python train.py --experts_per_token=6 --d_expert=64 --router_score="softmax" --routed_scale=1.0 --balance_bias=false --norm="rmsnorm" --optimizer="soap_variant" --lr=0.00973 --beta1=0.95 --grad_clip=0.5 --seq_len=384
Below are experts of layer 4 (counted from 0) of a mixture-of-experts language model. Rows are named router (the router's row for the expert), up (a neuron's input weights, with its number) and show model dimensions 0-127. Each number is 500 + 40 x the weight over its row's rms, rounded and kept within 0 to 999. Numbers have three digits each.
After each expert's rows: a language model's description of what the expert responds to. This comes from a sample of Wikipedia text that the model never trained on.

# expert 66
router:463457446440489474476554566445479508510458526457567534459519463487486452466453463508445492544459487555518499555473443506536525540523461532568447528560544552554448530559451452570510458474539442534453532451544459451530526556532460500455573497472438415460471474458471507511518460446462494538527548465532542533454494475455466537465469497503538503488440542513516529560563529461562497538468
up0:522563488469505504575514465566471479560563549529466538507461428477499374557473521477458506487530469486520494528492523543493538516499538472537368508518423524521515526541494538553486433487543519465483544475443440504529457520496485539419556521539435489454424555474476439466479525470524516501544457464469461477547562481500525466502499550496579499530548490485504494509476456456432442511518
Inner word-piece fragments. Mid-word pieces inside longer common words after prefixes like con- or de-, such as conven-i-ent, contro-vers-y, Aud-itor, kind-erg-arten.

# expert 1
router:476483449456499473482557557463456451518471488499524570460531491466448467502456444509436485531547461531551489507465479547553547554544462538545453541535558558541463546467468459518550456464534443487489524481537470461479562554522450465541535494456487470454522465457451452555418460438473458532498545462497510526443508451449470553506485490428550557467509532559576534536475547478556461477454
up0:466482556450461462467528433532585488531506491541470557497476508496487538585497465454556523481465513517518440489460524524532456546529495531574562533411486503609471479509487564522477523462466491508498482477621520411426563505461450440503486526535468551522487482479432510526484531489516480516483403541514446543517540494490553444492524519509568488514540488545541461507495465492499517501425
Capitalized name starts. Single capital letters and first pieces of proper names, often in species lists, team tables, URLs and years, like M, Th, Kr.

# expert 48
router:467517437522491462503564538481457498517470522491500552463550473475457455521452455503436498543504474479548481600446445457544505561536455545540442525524559533524479531459524451472532476482532453499537520472553570473471529501517455401544544455427502469462476453456467482527536467466462443448510520444570553544445483451452488461466515488461538442473486465558545535530559538455546482548464
up0:570475499483502486487518543469488493555516482470482515555472461439559478526410440492521493493482530471568492484463451554556475518550516508475490461467568439497403511418515455491533552460453549524485496542475487497390505541542537409467563536519483451482553535552532500524484500479444567572530475466502457552495464507503563481489515429528436503519540519494516554468442533478555550460538
Table pipes and conjunctions. Table cell pipes, opening brackets and joining words like and, of, &, / within lists and names, as in Saint Vincent and the Grenadines.

# expert 19
router:492477463480485470531541529459475499540484544455578547472539480441440461530458439553455427539526504514505432440435451431526494520495464532570452533564553525533490545484414539510512452456536464544467516455522438439502515535526458441507521471597521462453473465476476491556507454456459459490539515467526537524454516465462453527499490513448560477394478489498525533528523523464562468509472
up0:500503512510516480537480567494505472533545401478458534426483456504447482495449474499498453521509525442570529484508520473537475569560521504599544478455468440450460476421518504545536500450483507501575568502453540449497465508458502502536473419506421550535491556495504508495508479501512427484489493460468527485479516484620550529446420500450452504475514514513503504507521594575511459529455
Mid-name word pieces. Inner pieces of personal and place names in cast lists and tables, such as et in Finetto, and in Ramachandran, re in Suárez.

# expert 6
router:469490441437461445590545538447455467488440493476479528461524519450539470563452450515471488542535481456535491457452521519510488499496463532559452556577544524525502504510509466508488482456540489496497555428529523426486529551528463467534531498546482471450425427454446479564477479466468489513469488468607512537465536465467487506464502586499551467402459523515519542547526574465543468473481
up0:443491496543476464500460528402510500474523470462518531497503445487590447563453488473516525413505507525520520456531448576498523497485482434423536519436605433518577532576493523495500528523536517466482500488476518525505518521530521429574488476531521461438477394522431515525492452483524528544476526558464518458512528488523474494537504493548565465547494507522540413470423488471467492466486
Mid-name letter fragments. Single letters and short pieces inside foreign or unusual proper names, such as the l in Jawaharlal and Vorarlberg, or Azerbaijan, Snyder.

# expert 44
router:449527442447483475477574557465452470541468454475533575476548491454466446498453457541449476541528450493566523530448455490546519557529461531538446530542552536535467542545469481541527448469547445484490520482521504477502567556534441463539536448466529459462469469464448458536503461433471440535492506451498541541440493460442454490483453463433542507450504515551540545520470546463559441488461
up0:493430454421474460509528553538427510489439516523500511399472542464460480507489429506457518542550522455613515537462470534466509538548472457480531477614518461520429481526481502571575519471487455545498514507508525538546454513523429485553464453491498491529535527512498527527468433523529441450528467477493538515453500531495464513535446508450581542477536545569479475494496550467513436480482
Countries and nationalities. Country names and nationality adjectives like United States, Indian, Czech, Austria, Australian, plus decade-prefix year pieces 201, 196.

# expert 41
router:449558459444475481503556527476471469518448452474498551416537481451495467450467455547473491550526460527549477530466428481540516558513474521559477525547565562554480554477444544556494432453527423468516505492523481482520541566513465494546533474477516456445433466482440454543476482464486477434482533493497546515463482444435421480467496474418530516480503442543532528488553540490560443503454
up0:415597495443463450517521405492519524524502504426486564468508560478418482568487540593479508498459492519434520519504565493405503486471522516484519500501502520529527514495505464539451453533500409543474493502484489502486466526502570518478473549515471532479430525520498512543544474533479417462487545479437508522495516446447438470533471454445466498440514532498520547489449441520561459566437
Proper name pieces. Capitalized pieces within multiword names of teams, venues, labels and titles in tables, such as Outlaws, Riverbank Arena, Studio, Records.

# expert 31
router:398503474515450450530501553418433441495496506452483487471519499502475426463457489507475437520491435412525509505514528500541454588562491524503444553493526539486444492529483513545541447514515459506470510484568504497479600527569474502465493458525479462496495479421480420504457434472481497529532552454512509543447528451460476482495428497435520473482492501533588537567548537444495499494462
up0:491457551521485462579509465507534550500549499430452461460514476495478497577506431513468511574495555502514477494494519437456491539485541468493480506450564523492550556514477479530464527479461444494469449569534426593555504531447446548456438482449498413517541506494572513503464485521500497497518572564486558457439497485506447483528563539420482491474492505537525485462477462431446528524419
Prepositions and connectives. Prepositions and clause connectives in running prose, like in, of, by, with, which, during, usually right before the, a, his.

# expert 23
router:448450450512513472516558519456446485536492481451504562457518461479495452504454442548440506544503463521535535490467454410522471560518468527564451516564560525550451503499494460561510407447540451466544523481533496452550527557514461437462542465538479476454496452468470472531542461459459466604531489474503547512455518458450467527484466451433533528469469513538519540525557530492564457484446
up0:480509453502537498495507488575478455525508497457526437482495502525510513466527424495414472425481502523560544549500533458522499503437528558415505524537526481446500499529525555441559496535512499444545513434497532543497504543590415488507523507463489508526498474540458434440452569427473453534466540466476558461527528498492475504507539429498542429552526480513570454479534445527486506387529
Mid-word name syllables. Middle or final syllables of proper names and place names, such as Reichman, Hunan, Howard, Bhutan, plus city names like London, York.

# expert 38
router:475531447471491474463557536473458486532447456485520572456512479478428461552464448528446505527490429473557483569462472467552459555528450548561463536524551548552466544507519546512527436472551436554489471459525477488497557557528449502554545451505496442443445462455438462548537464446478452496510548463516556550451506462450475509444467481437551500446496480538540537520516533474544483501467
up0:510419456499505499430536483501456516492515519494441476488543505487524554452541606490510468548457507492499473470468429454473419614499449529508532485519433459479620484470464486524527473591472551470553455462525507517518473471491441495477534478494484527507528488482457537520505430449483463522461583498505496514385465465509504522568469481462558515505441526529491539491517520460560535550497
Symbols, punctuation, markup. Punctuation and special symbols in technical or list text, such as slashes, quotes, apostrophes, prime marks, LaTeX subscripts, CJK bytes.

# expert 20
router:455503452445487456551549533464485472550478518492551528469549436495513493513451455505449410532489469504497468469455477501517486498505491530558446537559547549529469539465523523489502470437531448465515543426518499423525511501525475476557558448492487463454508445436449462548445479458409427533511484477607536522462532440474493494499486496462567476442499519509538536474504553446561438424469
up0:457460479494506500493586487514490511478507502462475448494448498567505456515503497545498440521529463552447497515511444504448461499505478539508519535536612517517557471577505489528562530573544514508381521479497531538487559504534532436426551518486559555529453537495499547472511552482515512507557551546536480455565525499468530514429535477572484411513487570484525515515559473496580562531474
Mid-word name pieces. Middle or final pieces of non-English names and places, such as Marj-ay-oun, Kiad-ó, -ville, -burg, -ford.

# expert 54
router:457486452479494473514565556470451494532482491482521572452541481462482440463452452519449503552558469502558511542468477493552541544543447538547444541535558540537469546486488461530548431471537437497533504476544540466486561584521442430536542443470538470453509462475454464546510459437470451524474494468490528547443513447435490511456467474429541517455505495515559554536487554476563445491474
up0:439473439424559428576513462466532465453492500524453468483526436495512533510530504481467572516536454538539504554454496521526455552405500531503452404544478519494481477469519540459475430472557440484510497499470490472545518489438428537523575521424546473519496511544496517501499440546512534516491465456497555509467540504495505542453517552563454501565531534516545484498411453432537503442483
Numbers and table separators. Separators after numbers in tables and career lists, such as pipes or slashes after a year or episode number, plus nationality adjectives like French, Italian.

# expert 13
router:470487437445508467507559563463459492519475502501521572453531498466460447441448452555444480548568475510531467542465485498545505557555452541555441561515555540543461539546453529532533452470548434501481480474531498466512544560522447487581552482474485447458458458457462469538496451441468443531484519467519549542443502459452473525523477487446551493449464496553531548509500553465556456460459
up0:486548503484465492547409454538502466542498499426563514455477458537506517541504481449497435621563447530508544566514539620502547590508482458466468488562467515467449538462522437524518482492503491463476434481477515519517501466512524428554516438513481504534463529530474530556470455503467484396562502526475497529506523527445454457528487518491506537459474557550477494514470474463537507521568
Infobox fields and line breaks. Colons after infobox field names, line breaks and dashes in lists and tables, as in Track gauge:, Molar mass:, Species, Height.

# expert 65
router:462524453467515477500569537470449483557462519496527554462546449484444455492452459568441497546505474555548495508464478545541565549541453539553454520539554539543457525561446486522549472481527466483521514470544525472458560540524451472547545473422508456460487445470451450548560468443448464500524481460503551531448516448457482516434482481447547450449467525535547544550515532465553445480470
up0:562560558494523507529515548502517437537453553453580475478553520521473485557504518486485439559484446434556490536521614489544499429509527487526461502453550461506450570450558470487589525509550483572477545446481476459512438469471456519527530481465503548436526497550457495549486565554453445560540481476474427540511476492510477478491477525476526450458500512533492439512447456492468484519464
Table cell separators. Pipes, semicolons and commas separating cells in statistics and results tables after numbers or ranks, like 3rd |, 2 | 73.

# expert 8
router:491461450519470464553529541446441482574408487463506539502589487496507472486466484590453477533479436479518492515463493518567488567508457516486459554540498499534483542579451461563563477436548489514519587506512441468482574505544458504475550441451506492491467452470449413524497498465462470549524496452506518593471499470450453499499487483476522527446495487550536524500467553469532466428489
up0:502504467506536470516460491488536340489454414488512463470507454591444469570533392474567540455493565521502541448478518485530489484570537492520539462463464529475537487546498453498440460384503529564535508492546425585477513488490434533516523464498509471495540518516513494484506512513484479484510552473525500542466506531500443460523566465532444526496480518526507509513488574464492529494531
Years after prepositions. Year-prefix tokens like 201, 196, 199 after "in" or "of", plus months, places and headings after prepositions.

# expert 60
router:465524450466489461464568555456461459528463468497544557452528464448463446493446461547453508538540469469540509546465438507547473556568456548552456561542551540537459536535467519523510449462526430488471524464534536461470550585534459446525542417506485456451464447465464458527490455442460454546505480456512535545444494471444468485495475517470535531457491476542534541503486554459553458470461
up0:591567444481424438503453454464464434516461595459421530523467520505478537442489464447522520453439495476455515510509499468512530511445526466501449429499539588513466527555458462437510532497444490520492616564514485499440464497525453514541509494494512548529547469520504496592465486462516456504564500503529429551503570535488510513485498514532489481462493490522532518510527540440561458495460
Mixed word endings, infobox cells. Word endings and function words in running prose plus table cells and labels, such as Elec-ted, rul-ed, been, Preceded, Website, Votes.

# expert 61
router:458491454500484461518563536466474481590445566492529548478527463490491456521446453581437453553540470458576513524480457514542583537522456538544452524530548544542474534453475467514514443452540434437481528464545546480446555517523450504459543455504567465457445462462451479552434462459463482494518553446484534527459531455455483523463472513473546505511433508514548535512479549480531487542476
up0:486461464484495488456537504466536500509562437506506538465542503558470466486496478512494459439568489501579508515479409538422493465476530517531490522518451463450538540412503482545549514532530517472555431503500466474469548478506483532548565504631519545461484487502496414536548429510489583492436506488526483503439589489519514543542510484560532561491540516588496477519529523523561540497526
Word endings and hyphens. Hyphens in compounds and word-ending pieces after a capital or first piece, such as Pre-Pottery, Gl-obal, Oper-ation, elev-ated.

# expert 52
router:469522482467504469523550515454492437483453501421491522447581484445455473466463453550491497556512474483559447559446469539573473570505497548543490523566521558526448556533462526579548389452526457518575520506531444480496502504512456462491514436503484483470469470513438427557467450489488473474530531508537517511507508436459455496499468537465531525498485497529557553532513589458535449471468
up0:487533423497449454494523550438484507536541516507514555430528514513463538469563528543460545503540471466495525481437551463574512550453482517578408541536517528488498470508470492485588540521512466539496527486529515500504503430439514542531518467511445514457527439440501463456531518519453453570540620513591503504480543467496507489512478563477546531539533506515493481568436475427507492542439
Capitalized word starts. First capital letter or opening piece of a capitalized word starting a name or title, such as Gl-acial, Sim-eon, Sec-rets, M.

# expert 67
router:473462445540449471494553531467456503559453502459538547467543446449462461526467437535464476538525459429525474489500435496533546505524460542542454513543546523525458544450439477518489448456536454513547547452551539499501554521518467488461538533538531486468412459466475480540558473461424472531535511497501524533453546469464447464420480491424537594463463536513539530471471524484563450547451
up0:447480554368488524493444597507481515536514533481426527473586433511437496569535457519449580497511463512485497567521470456540571537464502531541555489485496472496515536554522495520543555515486579504517521444501523487532550500420485572542495519517559522485480442514477481529490456502493511503541469463471486453480450483480420477522492474445475482557502521501431469503527472463564433552513
Inner syllables of words. Middle vowel-led syllables inside words after a first consonant, such as Sp-ic-y, lo-an, sl-ow, Rep-ort, tou-ch.

# expert 27
router:449478462443503485493543555463459433535440499472517548461542478478469444491455456592455501535490461499552459571477468505537466551540464523542461533562548537555467516598540500559485442472541462526521516461516518452489556524525460414521555521486546478471488463460462457540445454460465467502473519456518542538456495456453491470473451493453542495474451543563551535550455530484543429464462
up0:482516493474471462403473453570487491525519529487437514507482480498482502471495441546489481468481490449485472462511463518434450538466422513512565539517561497484582518515554428502577488487513474572480492499543534518493513487561589441546534580441514465440544457538557532593472517476477523517528534482556537514578470438528521475445511493445443468478554485510471515557444496544465433502502
Country and state names. Country and place names after "of", "the" or "in", such as States, Pakist(an), India, Germany, York, China.

# expert 10
router:459552454450508466474554555465443473535468490483516560450534490472456439451443432509451504547551460484557497567464475483551494540528452544556455557537566547543467524507484501525504436463537441521532496470516508458499536563508451455550535460447514462456475486464452464533494458447465470518460538455547546533447508455447483573521477524421549505450494475529549552525504559465554446457481
up0:458515536467511526551484526518407544540487494419482581447497534513503504469559465542472538501478476550503545442557503535432509444476445511513494498524527510497544514552555527575523489534525519442565487470518521531460489508483356482528455483591509449504532540478483523530511566460470540503493515532550411508490568463471524511487531501527523462458452580476472456554500489484531478422556
Table cells, name starts. Table separators, numbers, dashes and list bullets in tables and lists, plus first pieces of personal names like Richard, David, Ha.

# expert 63
router:466504442475487482477560562471439491523470509484538573435544524476456442444452443544450477539524449499564519544474463493548527557543459532552448534543556544539466536499479496525524463471549436483519502474539544485494566567514444478519546487464474469461460471458460472537484457444473474498475495469519553548438504453441439482449485504412543485445493560530554539510525567463556442496456
up0:491492447488519503517582456534516469509543476460552610563479530504504517508492464454408478504545561460468572496534524535525590523568388539497506544442518510555460503478532542556503563516516489468523464446516489419447546472456480443460474499514470441537480458509489484490508488499540494488466535494469424456546508468568531529515545496496512516454487508494567526527454507408447491439535
Numeric table cells. Pipes and number tokens within numeric data tables, plus measurement units like metres, mm, yards, mi after numbers.